{"n_layer": 18, "d_model": 256, "n_experts": 16, "experts_per_token": 4, "d_shared_expert": 0, "routed_scale": 1.55, "balance_bias": false, "router_z_loss": 0.001, "init_std_router": 0.0124, "lr_router": 0.00146, "norm_eps": 1e-05, "optimizer": "soap_variant", "beta2": 0.99, "train_tokens": 288800000, "dataset": "wikipedia_en"}
Below are experts of layer 6 (counted from 0) of a mixture-of-experts language model. Rows are named router (the router's row for the expert), up (a neuron's input weights, with its number), down (a neuron's output weights, with its number) and show model dimensions 0-255. Each number is 128 + 32 x the weight over its row's rms, rounded and kept within 0 to 255. Numbers have three digits each.
After each expert's rows: "mostly gets" lists some tokens that are sent to it at least half of the time. This comes from a sample of Wikipedia text that the model never trained on.

# expert 3
router:102162105125105139139243138115134158113156117103122148117148117107103146102107134112120151146202168160109131134124106154139149160133109103111157148127165127144162121135075000091157145115144166155158111124118129146113155133099117101150114117135144095138109095110112151115148104129119110066150165141154156137126130134136145105144111153119089117157130148146101149135091145158146129151116255119071036124107122108117116094154160123140110100145096144143137144154076153086128114146133110120106135114091147116103153119118094121150105148108102101149141139112106095136141146098140109100150095128153123106075146111104112151141115111114130099135124209119142110122105117156151150145107097096100140141114153123116148120111134077097123000147144171108130155141143142107153145093137129
up0:101159137147125112095102127188165114084114076101135091099120095109199103171175105151160073134105146087163111133127102128128153143169125166136131138131177077161129065156159104188092145134136200118121103121135134158142158137168137150114055168145156147129120126152153164157065129127149116155106178120077176031088123120099207085126096107086105106171193151135138131102137097124110094125095109127094112168140039124186159093108156096116101163103090089104130137124118122171145153144108087075134135107133139077086154141080059102199137151102140158126139115109102198123173122140137137124150102150168152071132112143144077136115171077126093156145086131130113069046131110125131156136159127172161070135150114125121096153101093088153123118127104174163115070191215148104146122137151085
down0:121177147111155139107167148181066178140088108123129167102091116085190076225107057080126126116091112109077107143100120135145121126125077084172132152105115138114154156159151127059093067158118173152164139119121066152098157142163079108158148132096113086064130122200132168076125096130109095097133135191150063132116170164101146121165172103097099158130063141206174138107138133139117109159053058178094144160121107122140117206124139127131158132135120108123106123133129106120095118131123139141093117160078092146124116115127109111102208105084151110102148103121107147127140180129126135158180071133174185093125128130102151098130106151151143150130191097102121127059128132137132166195113144086092166115169174122159105170132153105150149138119143120080077104173188088118169129149177133
mostly gets: " D", "D", "===", ")\n", " d", " C"

# expert 4
router:107021097105099146128143105114149167106137120109119149107230095110099000103122177103045138143146154158114162112137102123134146144243103108106113136112155094140150103138088255103136141116154107154145093118108121147127152126148122083164106112084142111137090105093113149141137114118118115163136204105170147152099162134140157125146095148111136108100155162144112136133099138135150149142112079132142106106120093117129125116151155122135114121154101141094136115156103156111026121127105107105113155111000129115118149121112125101142115160083106110163143178120100112154139160114131110092132168141136099103242145103121123127142105098106120113115106144141142115112111103134151152149115108120116161133109155171123131115109151048198123053159133127097122154140161154113122145136102131
up0:122121083119135118141191132141111139093132127079087132189111145128168144104138143150182118145153127154178115102111165159105147125143141068094144129201173139107158132072133115142148114121168114129133136096169129106126151103115176070205108180083096134094157068057149141167127161108096110141155128105187168080071160080134120129160084094147101105178132187152106159161033176113086092126088150164129124107088088103136131165187096129153128117103128134120113114181101047149127137067129097078111154107091148173141112177132170144144101155126082151098150074095093123118142112133140078096149156140148124123116158056165086149170145096097098139143123136060133138161143169170188135182177174096062140144133104132137110106096150138137189114120110180144124140174131065132125213116156161
down0:129067164142139140128143153163169088114140119143162140121141119084113100143115099126193076099111088106070086112152182155093157116121093135149109092102136188066158173170118074092093086127195139130141132162157161163172120074139134105130157131118103098135154115131055148139109148124172093118113106128094132084164129099179124154126121120109146110099117190051085102126104109116188144173167150145113110088113118145129089125156042089111131112079058115075117123084154092121170132103105084106172095102092024139124159123134204125098089158123172145113174114161110084131161088175102156148128159100196095127100121086133080098170064141113179146144133095132134110154127094103122113101136105115143140122133094128118093107156142162076108118131128157222087147104115104099105076122111222
mostly gets: " such", " named", " La", " qu", " William", " took"

# expert 1
router:103088097142093150126176101105166102087141124118121149106137109108109009095130145086062151136156180131099135110125108145139168162181098123129147155113145099150150093118089080091146160111169136135190091101098123149130152158130132107146102109081158114137132136117103152109158200127101148020140131088159162146115134119171154100120107168161089109176135166130102159145114143103153111159091158142080135113120113106113142097137168108117111107142089172040142108168000155105043118170096143117117148098128141115109129126101092101156113145130093115142163041096098098164140165110135099102162002099150123107194147084102116153158094152105152114072170133130161102105091087151161147136108099124094156147092141144109144105107149120103104132143135147106125152165163159108116146108113076
up0:123068062135164143151164143127186082152154154132151118129145153058059153072127126166152166146103169163109105177139067174072102122070194079111133147099093146131099115177149152175146146106118134105070109132142162116101097125123125159086203142131183114075129152151103096143205106110085127051165120174094130142082139201097086101121157162153149115050144112100090124102168162086108125167128124115114166128164143138106076121132088172158140111161177152131124141169105161123107128147090141142076192089098131080142081114179110131096126155157112122114111140121085136129084121149175087103129170114161148141138147087174149113160081133132153098131145106093160165159082165200121109137169124199117128073106100106149208136140182124148138150105135113059127102109150129094121135121167131
down0:140085055086134130000153158129105136121135081158195095135155057133129124148122138200113132125130125117181089148188121117102126115122148097157115087098108172089123124106094147159067157105148128134147116094134100126169125118114112097125127117137125083138107178121113164128127088130099153145133122117137107150134120168094068099144118127114106143137107199089111038113127155125116124147134151109089120112107144138105085132148156144115148133109044150093121190169168128132140160110140168141131155097147121082128143120108111143157126084206110194108141110171182206132127091145141200115080079164177195089145102111180120151095140100125097130068059089077137101116065191127114143158133169092162074119112181104144127112178143124079166108117190145147076137142121150145137139124190080
mostly gets: " was", " been", " Sh", " de", " known", " Cup"

# expert 2
router:120150112156105146135104141098160155099143105115101138105139117097102000108111131090132161114159134086113156111123100149145165152000108097113120161130158119152148093155108055094137148099137144120143089105087101172140124128141147117142122133128144097148103105118109157127157190147104111142163115128169139153114172134171148112120101141157085107153149161133090167138118151115138152153100202138051139098106091106110136099157159113116088117154093140000158108169066142094056098164120121106087166099174139095114147131111095109139099155112111100177159053142099120154143138084106111123151156126170099094145145085077099201144123125104117087123122111122160090106097095138137161137108115095116161146061166144099144097113146095199100164166099128110116158168148155110141145135150124
up0:155134096155125144118139136123138157142082149128117145056106164142076143140127134134107154140129097097107060149082087108098131097125135114082138111089215174184149161106201086099117115115168124148181137023141112123137104132156123059154112148140139131162118170217172152171097140159181152087096140141182114176150131107104173095117175083139171118144205120142126104078130162125079110104123098112139145086138058092113119100106121192156089112154135107113146122203145096110147085217132116178126128114139155139160146097173136132090147161116108101113117149136140188120112123124075088121118100141171165118154101104139103137057149108134138160151126080177139167088110101126086076122153135108109165112164142156153122183156200099086130092149130143119108097163139076119104217112085096
down0:103166062098150142148148178111193101137074078089137076162136115126118138129137092168169105146161072038142083089075135141128151155102130143075142078134071117135169113202127091109104132051095091126121130145139065099134162145118120134116140097125166156148143128134128150143139169089147130129119142162108127115149160138104155105102184118077078101123137149135090151114149164167100117087122096088081221097085139119110127103136131151155071174149134088146166095142132136156168124148111065115078147062129134091081121100151049092165109132126115081132112072118170138129100131050118149093193102084078123133150088118114171164088096149087127120085094120129117101145081138117104110109112144153114111027185099116123112156174101135100132086159142090152075079095118093148152126086096169
mostly gets: " E", " one", " An", " an", " Ch", " two"

# expert 0
router:123146103106084142126038117098140150096150140109103157094193104107091000116108126111136151159137154194093146150134111158140168155221115106126121146135149102149141088095106137106133144116171128142172105108093095137137160145155154112152086125136143098131123105100082137080141150135096133075135150121143165145160161117123143099110101148091100106184163163109103138146110150141146143152104077123088066121121108109116119087166160100086099107156096166028147138143099151077048111162127145106090159094230114116089148110123098091163108145136117111170138057101097106165141161101140122100149152142168115097144142107098110105154101144109143113160168143120133089094105099173164150131105094096096157153085133118111164120098143066209094145136123175101130166175131129104136142082134117
up0:151079107119084102160078109171125152117115143154109114164113115097116141137126125130137154038145097127130144109174123141133157082180140092104134171145166184075171091142145154114137136111122120115079187112128123096153149133138079112076150148123165112097182158154138121103150083115090138132129117104050123152160247146142108105174130192114101163138137164170109125153126120123133157080135146081176093137103107159137107100199139125103142101100094058183171108146133121109159126103121118087113138119134132076015111114164108112111144122091118145103157163130048057120124090115110146056176113116173102090047149173107131097157200147094162162105144102127149113105147120083087072106159126162119129142167110140100149084099086139146178176045113111110092125118075099118135132138083134
down0:185149153115137092154167119112116174156140083216165097172103112154161105136147132171140097104141118114124126124116093169118128134077138153142111137151062147120063117205085096123096095094176181194110125116162131078065121161107159145132144112131151120141122199127128150150165078132144130127109189141070173110109185114099157247136123152174147119146135124115157160109169103102144115091101167083155152130137185139092124091110110163162188161119124124132084135131128162154080171130136115145125059173161115091083118153169108150186089077143113102079097163152182090150089091139123122169183100122154119136125173120127166115117113149139090162120112071162134122053166172134123139160123115164112110122100132155124174076131124139116168124097156181111162168131117033119133129203112091
mostly gets: " one", " September", " He", " un", " United", " July"

# expert 15
router:145087087083083147100172137090161167115168121092096157106100107107112000101109175109251164143148150166116148114129111161140157170019111095117176146118145091153172080124088107101132147102131082149197082108133100178128161150136121088150117097124164102133073108101111165114134196121113130126169099134187154150080140130131137105142111155107093105118175166155103126146094148128137141142097103122126108096127070113110130110156158096151113122148122150028120121166152168147130108131110137098108178118067129116105135121110110079138101154123120095176154109122084088173142171112157095105152131165174111106095142089088099175157108111101141086115127144123139109112107093175150168145086097101108143130098156147106146108106165162211119055143132183095138164170155179125124158148085172
up0:174116186149082139108102119152095154134214139057135121184137082141139091103062135201147152128145137129090134126134205111179160090123062105103144074159097073132112156123117099127108143186108123132128161151121146073102107115147149104183000122127145077097162116181105149139084113128161125178117158060142133088090107145146133110128135111132085121121136175123117125137199072154099155130043148103173122100053155128134122085117130124146122109110138167153112150137112151112123108062132098065144138122151127126179142086137128170213071182109096194067176096138108153134182131127147123126165180133126125171127132152101143110151111106181123111158128150118219153135145116127093155107111091132154127111122116142119062113090156128123126120176108173104153128136106148135094111159152109
down0:101120149100153126138152154107081144132152115077139118131097139055163139120134121168097106107120134149144090062127076073126119158132142135122177110091105109161115175130133153078131113123144132087098158143115091133131083160106034156164132161141101124071112102158105198145126099149186144126155107129112158118161141100180136103116057109131097154161195152121143124121070098134111138121172121108118161146145104057136110120139095148133102149100122091110116163121189138170165112155129130147115114144189133160095169149185081070166137180161152097139156132104103124133150119133192085090128100118188117158181134149155105141113130099164107098129135185105170152072113078155215103045062143078135164120154126120142097124196052134066171063137121178168117151137138095153132213146063112
mostly gets: " P", " H", " B", " G", " D", " Al"

# expert 5
router:136209086167098149131152155092165090091147118107112158074029103105113006103101114099013161166117165177115156138114107159153156150085114097142213150140158108150135100143082198087129152106151124144167098104120114168156136110163112107138115155084148095139128097122094154116156110139104129138160141151144153147185157135120164092138111139136106098101170146103118142140170144098155116182109110119150154104094098111099140108156169103105102122148109160019145121128027168088125114148129143113095170106145124113108160131115104102148116157104096100158156150126105111168136155096097107098158138123143105111136147107097101079142122149108097136111169152115148104106117100151137146162120103093114145147133143133103145090108138255188115086154134127101120145151157156107129143130129130
up0:109116154114137161140143112101056173138111149121104092151193173115029155098107148069116150128106197120172145148146118098071124094138178147178167081148166155150077109119138090132130162170137140144124090188075157119132113142120111102106067161132133131139188164144133096156141135153177092112136233120127146123122155083114134087131122116093099118129170178139084159128079112100069132142074120097154141141101108107126141134114121084180116102142110189134087125136093136152068130064151104152033126203148158162133145175168168116110151166104180144132067103087179121084149099140119119113137123116102072149158117141107124108168115149093146165071154148137094136122185149117113132129126072166104072109116114102134142104110220106122121119096156142094118087153163197137086092131183149
down0:141096111145089189167111114125177119150134153158148089117166128123145187178214148139122082106105096093158124057102106146170088099159187127135079176121130150146143178111084109155155123162115148154118158135176119202082140133118111119115166124143142120165167129177098125153139169142158144121082170137123097111068076066125132109062114070089092120118058111115090131151077157121150098143122159130163119094176120159117111132191078119095117117111132094170137134086054078117136165116167074160092080078109086127108097108102084153136129157103151137151119187074052134140148127133162101131099108170134091155125138097120088095127139096125183168183033111154101084112140106050087101084149133166111152121137073099152088142099153130100126153112129116195141161142108070126108106100146116
mostly gets: " New", " May", " States", " m", " January", " un"

# expert 14
router:110125108130102156149061178113164144114135136102108145093092099110099242111106108095203155178255143157097165143114100154148150161000105111113152147135161112148181099113096125091122147120150136170187109109112122138137150145106136087148087105156146107137124101100096136125135072131100155126152158144185150151112149113134155116122097132136096114129140135138120160142174150122148133148102149135044053102109093094104115087152163102129096115136099165126161129146117143087142101147125120121108154102119148125102141115116094098165107145145110107148160089130126097172145139090133110096143098133163100100023148118098113073146104118107131102123134181125136110077110104156150146150103110109104157144095149115093146096107161149159117136154136124083143145153160126098128142134119133
up0:153111137105107162110096120162139167074124168144145149097143122090183167143118127091143102146163097144112135151122056139151117163210126159194157081138127115122150074111117080061162061059130092177118138108070086112129084119144130084124139161133147105080082111108093113134135078173096135150148156116110109131122140117125184057083099166117116107123103144130096171118175117137213165079147111065161135147111119128092147083132152106133121122077124130129090163149163110121159109094113052092140110098089118144153127152126095124184148173158132150140193115083131127128127128093114119072182156133163113105108137091169142107179171168091135152077112112152138090109081079151163119066161135123075095111137101114059176078118152163176089106070059152107032164145111144090118147140121136
down0:120107136126153083118062153196139175087097129115151180056138118120149091100132167113163097140144139116170147138108074087138227086117131124166094136135150114064120086131103164120123108154059133131136124090070034116149103102099118154165119078068139148087132171089091116128140148113113118157138111111127169156076101110123087145123105101117100133166055124182098161146169109178080102123179132125125158129159129124123121149156145114099173108112154130149168111108154142112095141121121142134132162096078155143148157095091161169142048116097067086100109159131169157117122129141134158134083127135091116135127088125106102141152128111181152066171109156137096079088054136108069104116140047163127141075066083160154102117130119165111078154189120104103112158185137103091171067188090096
mostly gets: "%", " K", "P", "°", " Party", " +"

# expert 13
router:122126097118092131160098107109158101083135109105117157094051092102100031094108103090097159141232113168112149132127097138143154156143115100167125151129149093148153108126108056064120160104148161131147099108090105150139151107107103112131086135115153109145072100101118161097149161108101132047162165150158143160180175129096140081113092140121097120095153144152117136154096153106163115151114238109099124106112096128118128119159137116142098102152107144110153143143161140087194110150131090081090150115088123112107161141112125123156111161120108103152156000118090091137151162106124120113140185124151108103052155099091099183133095090108091111140102127134151096106126102129134154136113103111108161153130168111107159113104135000148128169169130201114153134181162133100139141093137134
up0:072207143106107137113147103135131153183148137147109120137091123123070128174182145110103151108102135071111070125137135086134086077130144090152214086116123118104112083105134158088107194128117128058128110169088167135106166096145114157083149109197185150128026130153090129121124157136098127129122100091119146157114126155159146162111131095093139151123157142118092119107176153146140128144155054090082157073155138116142128103140119142150078123172099135151104147155119131145184146231177120205111113140128104136107099139146120105136107137117108144154105120135108162193145171171149095100145102126123155145122088142219102132107105124074145199172119074136079096093158166148173083144193112137128136138205061137135124082091154150176148152178123100099111056134148155147131141111160116
down0:126169172178152127138136177148102116133133125092130123132138145144121071082096117117125116116151143080145143080122102094134145164190194104123045124140110103141147187113144143163148141108166140117130154130146158126130121150089094117135079127131206127145125116139135126155160118076140098075125097124132048060086141161102173104103131107115198118197119137205108140164165134163131149077129107092112157129069108066152180106146179140114123131111163109160143117084072177134153152060142103145162125155097063153125180180144148082107125146155167140098089121096194124100130128127131109119148107128147101099119168114135099135098075064110203149134146095106119133097162227152111133142151121107093181228104161153142143160159110097102187104134125090176172086150208091166134125146114150
mostly gets: ".\n\n", " |\n", ")\n", ".\n", " $", " known"

# expert 10
router:141220104099112148112135145121148143113144131122083169117102107102112128100118151100159156151152156152101150101144093149142138145155112084117125155154143093149152135123066255100134146103165135169182100111102113166160155161081156122150096130138170095139113117120108160107156162128106138114142137094161141140186160123113141095120105150138103115143158152114107144146145157115156118165101091120100169117110106108098126098160166112165114118152116128255132118163000135090186112147179159154090141108211156100099150131116117111153107153102117113139155086143098123168149156076128100095160127127165100095224127093082087185148113138113132077126140137115146110109109103135133162144090102091115142150101155070104155095107155188200087124185143215088132132145148144113115149086110135
up0:147132143101121129170110137114126123100146186131101121112129099103202093070096164153155111110142152155093133075136095154134144110134064071106174160135084135140121143106113056066104221186168156121138114123149097167091070112107119168125198096163152132130114172139125085217143172161156180076096134153188117135171166087119154163112140160063106132079118142118136145099139203064128138189073154113147114089136128110139101148189154130182088127129116140146123164185133185068116147148142148158128162082104144153120166109137085109168125150113104139139147124068099069147116080119130118118158130126133067156137095187093131183161162134107123172131128120121143132147116149108160177129127104083070092105143076041143202130116135092108098143121133082146140109130145140067131111161117142
down0:150126145138141071115159130133146080106147100098126143182122209136140136074121176103137135066167094165128064060092154117123143051124128081086106137129100112105105094136154141140129114084135140144141145071117161128158079107180146171091112106175103095099107098088109153205161159184132142119155205151172150145131131181132121169138149153165105126115125138109136102149164133120158131161181080117169137142135054118117076093138098135138102177138165174151103128148108151093055132202118127127170117127161130132121100151116163174088112090119129088161154133173117158113098139082123140071120127185072078042119077124169155114068161115122169164122122102124147111111101162138147128141188087108160106142076087126101134071098117081169178185151137177158169126118106137120068073086079129
mostly gets: " a", " an", " h", " n", " N", " —"

# expert 9
router:112079116158090144141248150100147147101166113127126154106111116096090155112110112116091156139121146121106159132128113142148150148073105114154230151126136104142158100108106077071113145123164108136141116112106113154136155114103111123163092130140148107147107098113111157112156118143091135185142114142126141160184158135110131121130126143148098101130149145147105141151119149123154131145106073109099123098112105103111132100139166103141115113148113155180136145150101142121164108148135095098093152113137106116115135125107095122155104159136110104165136094138109099143152133105126103124145224112155113106000145108104093155153109108097105117119112248092156110130104108142149165142109113100110152147105136134110141102102146255128106019149142155113131139134163169115154144085127121
up0:135160148120124104124194158144127104074149179074085219119155126163135180154145153081182086155074119128034197134096152108158097130141128130087120149134117102110137120139078139133117190085143154109152157113176106078136066132165107138120114075166111117177126110141085106090109102165122137090093115127112124130164124076175144130154113075112119141125118111122122158141171074075130136143141129150139144074137127187130118097147109132087106145214111102201063130090142178166114157101133186150108142111161128201121137077170111150186112120114101098138145175145107125121129160148135168158137106130142126098067127191120183138114151185110161142120094080075149120139159139175198154101143114212126117183177161155117139070123125121083172130158122139182114183115137154160169106147153091
down0:131138177126121152168152048145096099088167086156124151108094115111132086117169163102145088124106163165196187154117084162135099109141165117180104169136103110063150108166149098102135154138078112115124112136141075150064131104161092160135139067135088112127128098206192096128171138145148103129142144108102135134135109055096085124123126155161059101135101126130153114162078131091135121117110170151081133117165132169102126146134098117138116150183118133202157128148094079143117156099148140073164140070129110179112125177127162109216138124104109088121135126156131116088159157207140145220098164175064113180095181124098139126139145139127162112218156114106144091100166189146132083168117126125078113122097158165142132088123154092168114088170124078146133147080131135080169184148139126
mostly gets: "4", "3", "9", " May", "er", "2"

# expert 11
router:114081112132116144152119137103151116092154136111110156117241106105115000116117101104233141152157144123106145132135116145147151157252117091129121145123149121151169128116116191103100147101149144163152120115092097144133153081127105104135114139122147124146072105119109149144153104127118114255144169174156145154195158138094141099123090160125096116092147143111102147146186149145149137148111000131088126118100106106103127096138161114117106104153100163113148128131090161064062107140131071131102148115150105104108152136112118113149109150109117097144165162118108099161141131103124095107158033133163110103124153109118124078151106088102143095154120154115158097106120116146153139140095104102117143132107164166092155107117143040181098088156134108121127151146154140120131154101134076
up0:128117079138174160131105112129118127101131155134137156089088163113143125110160136188131080148100202109184156128155160133178146124136122131096101181141143129170135133147156096147149124150073159099133103093129131089097116097133123114155109096088091138100121088062057128097108086159128093140131092152138180129135138155165144123135148107144127128110145091126212066135163062177157093117168126155133165167116136144112148093099193127120121186058153144184088089153150159141128124149110119119135127092076143091100080155170100098189056110158132047138149111100168077070077174101131110172144158153163120170157159083108076116083103120126146120131126124147064194126116152072134065125155077075044129127124127173133073063101156114122137161077162106131157174175102159098122118083087113
down0:122153106098154110077128123133131132209151157141097135116091154168126165148159104086137109112103145152146118146110108125111118123137096032155091143131141103120202088132060031129083171114112113130128112108142115113123098134125112117156161142095071158176082138132141159120130149113129124116129114125149195137145143159182158112156126146143124094087154139094139150126201130188079176192163095085151119148156109108126112140088144085058104089143140195132107192117150174175179097120128075167114150086129084161114118102128089081128086030123140133116088097108157102148109100061095143127147135136169121185131106073129125086183118169147110117143061088082074152108164151152144089163107069133171137120143151160104138190137204148143100070112106059111133088149116125091115080096116116
mostly gets: " had", " Tr", " has", " or", " War", " can"

# expert 6
router:140124101154082151122114076112159152078169115119087172095014117090101205118089122099166149162152141145114158131109128163146150163133104095132166165117157091138171084134112194107131164096134110139141124110105112154107150125177135107148123112125152096147081114108089164084169137127110181025159193148132154153021143110112158092138096163124086114136135149129075157151091145123162114177098122126169149105119119108125158094154164112151098097139089178089152131163074154123111109154119144089098153098047143097094145109105107102163096156183113080143152071144102105173147133086136083094170172130148103090084157114105099123151110130086119067143105111125155077110105101168153170145115089110105146165111175084102158109110154155143086119183118106096122158127147180106136141010146148
up0:166072129137170124142178108131155126155162140132175110118136093144084099133088158136136201152120052119132154089155133127136095127115127124123133116120228131158063139149103206111121106080217139127159125164094116100083127117113127127160140132112131085140077067138123119124139121150115167118130144096053120145112109096101138111114108149155133080109105112142159004149126082151088168068106073111164146098177145085186128188162108101093134148159165148129079130132149104120111149140121096130156058151141117092150143135124150125116098124117127118102159102103135135100179118060114089160209149118106112102130092135148105151138183138087164111095092153159111158124139147120206115234144164080117178174154119107119181095121190059109131096149081130183148113115132134104177126141118098
down0:092087169145156100123066147131087028054106098119119111178107111181097165160171129151097126122154143172170169122150142072139113143154131178182165107150138144150124113114123118142157117159117135108100156175108098148152128130150116092112127145126106114218146114057051106093126155165086104079144097129147109050070175140177117155144140133115164144125116150069066141150138109096121112186197177095160097111117138163110177073171117167109077109101109150132086121104125158162123198101109090122148108131142100099162178116152151171168123092110108071133105132120122088163124176166160116099130142166163074140099168134129134129125166184112114127082115109153175198175132117119122151161117125143153148096135147165102116148084159096091107129145135086133113100127115211169197156185079104
mostly gets: "23", "30", "17", "5", "22", "27"

# expert 12
router:120087105153115170125240103109143140115170133088078142093010103107092062107101111116116168162152137175111146134161096136141159138180104135108157155160157105136159101130116167084141149114134130146143099107108103176112153092146149086167116158134155113143100084102116153112155122128109108048154192121160149165122142131145162108120101164143092100140158149179099142146222164129133149159117188137119149107120089095117132122153153105126103105151118182136132146161172136082175119154125150090095161095179123089109156135102095099139118151128099107147154062150114122134144151102111106094134255116140087117108155100103093199142101136118106097118097197125155086106100104165134143152097100108088152138083161163124145081108175207161102070164128168095094137161157160085145147044144146
up0:099100093131121082108149142154108114135091115165106052174187121136066166116063125088112107141133158091144163174156123131095163112147148144152096106107148148093091081171112067122071063150096171094137090176107141129155167107107137188146147079152106201149115067121146115153170111109156127193106200126101104101082202100127143134131085178116120131101166176086099096102102099143145137126137151148133132133080118111130095193125142135123096104196206169113144129163104151114111148115165148134145109136109131148123151143128168159104145148130122167127134139142149162085116110064120146132094169130121167159081156179118129117207085144131160108110129227165150107136198115111093130073168191144133045124126153133178126144153169152178145123091190100119076155161172104096128135120100104
down0:080148140160113123120148130156099103175141136087109153108152104182107133123065161158135138093128158121052134093099189100100113045111167144132111127125139143116100095105182098112105178182113167177088111180114142153088136145133082167061105200104167127145151082107105151086112064155165103129135150128116130115149117114068116088174157111121125101149150158179109105184101117111153122180136118165133117109168136153135141093129097081080186127141145147155081088127131117095158178175124098095146167076092107163093128122122095098127144105090204084164113139159074099081203145097141137185165067077120175132139130113161109061096146076130133114145122133124100082038174125094103150124161100191141153173106155157145073114114136155086146121110121123096171167164138145120133194148158083
mostly gets: " st", "K", "ing", "-S", ".S", " Bl"

# expert 8
router:123092092131108158111087117134137133111151134100113141129064104115127238106100145118082145182138149159108146098134113145144152156008109088117160141105153092151169118141107191100132148118141085166154096113094090164118159139131132089167107111132146085133095118113111140118140190137115153196153190144144140155151163113107156110130122156134121117099141160146090144144255141136140099129102148117099121099122123096114136107163170112137100101149100159035134118140180159090204113140116113127113137096113180118109154116112113108144099154137098114145150000128099100146144141113151102109148109138141095102038137098118112119151103128116152087142110198122144099093113115143157144143103098121117139133092160116087136098109155076135128155165122123106139152129143148107113148126141149
up0:140147143127067136121098110119119106141206125057176106109119148157135134117126069114155111113157171106140120078175100101102145165083123165075160128101157115099109119116148190139137130108098131098129153100098124119123102117105163167103109133126184131113126144100082159103065141103065123175108126120152119147140182106076157109117128126187185109093149061142133128212110122145093112069067167103159187125073119129127097132091155148159094163111110145118183147115147109138137182134138145116199161141165138044122090177125121143121076140114085119133078135122098135109146172103113123047104119121124131169189149188144087139128061100109134151129111078160138071156166077151152115120131156110089086196132112157120156135121149154137088153186147146216126145205087123113076215126102107
down0:166070092127145165082138098097163192129160083107078135173076172103173140129123175152112147105095184129113168105115122169135124089101090150079123181132091081105106131135153107129189086103179190123142101112079090131090100117142079051188141161119149079108109117111138135107105096104113165171114186102132157146123104145158144118147116137139184172169148118130131133105143184132134123163131129147153127114141134069112093126136169149139137133078108138157113050123084138101131087092120244181131156127082108131122101185123121163165145170138121134028099132165134119130125160103131081074125113098134100102123076136159126111077130136227136121131142190134085135119132109102187150163123126115104089138151088090171084078134100135127112128110096147096074104100144099128182182063140086
mostly gets: " d", " r", " Tr", " v", " season", " D"

# expert 7
router:141082102115114145109255133100150115105146152091094144097135107122099025100126137115043140143169175161113138121136108179138154162056109119084150158131132115152162090145111255116152146116161141143195087109096120145107145161076107123129117125136155119144126103096097127115161053119111160223154162132153162150212135122146140122117097141124081109110154146141111140141121147139124113162107134130035099124112086110117105092162142104163113103142103173138151148147130140092129120147115126098107170100163171112108148117111104109146119151122109110147123170121109104129148146115148102080142215133154108107248148101113113158148114102112161088132141116115131108097118111145152157144113105112117153141094148101112147113106159066122094081136123160106163147129159152101113148112126108
up0:114104089097154133157133174068106141176132105104095122102131099167130169121141151095159116180140084142066064094128140173118094115127085161118101101127115132190170064113196117081139124114116185140081156146120112144151159131150137054150070142144094129132173175111153140099180107149146160176173178180129096123111142128137091078129094094154079153151096158091110096120122170117113132143097103114120176109171108109143153153180018166132131147060162167200148167136169126128111168102136123091171081087170142123127098095145174115079165127108095132135125122128125129161126098064113121100130111143110174146105128121110131148130104110138123106144139165168093124129162168162134091149135119105033116105164091111126095116123132101086175136153115101144101177119241127089126151048048125
down0:169086120122145141114171098115098131182109110124084128134131157100122124081134136083155096116142192095142084132141130124093131111144136159139073177136087135137067150115124057133117140093118094118147175139114137122166103169091063129102111155109163089109188096166152120101208145086140151163112181148176089061107173148110129180179111152132189161132154143150127091129114167159066113153175145110096088151213111110121072103132084151088115105123170217121065122081128094142108129104115157127105085103132134116121182074153068113145166171105084092022159125188137096120115097109111141151150075087123121145104083124127109120097162137141129136168201143104141086134159141091076115063109148171133089128094134151118121157095112134141131162086122135073152097088079119138180092086132105
mostly gets: " that", " its", " but", " was", " only", "|"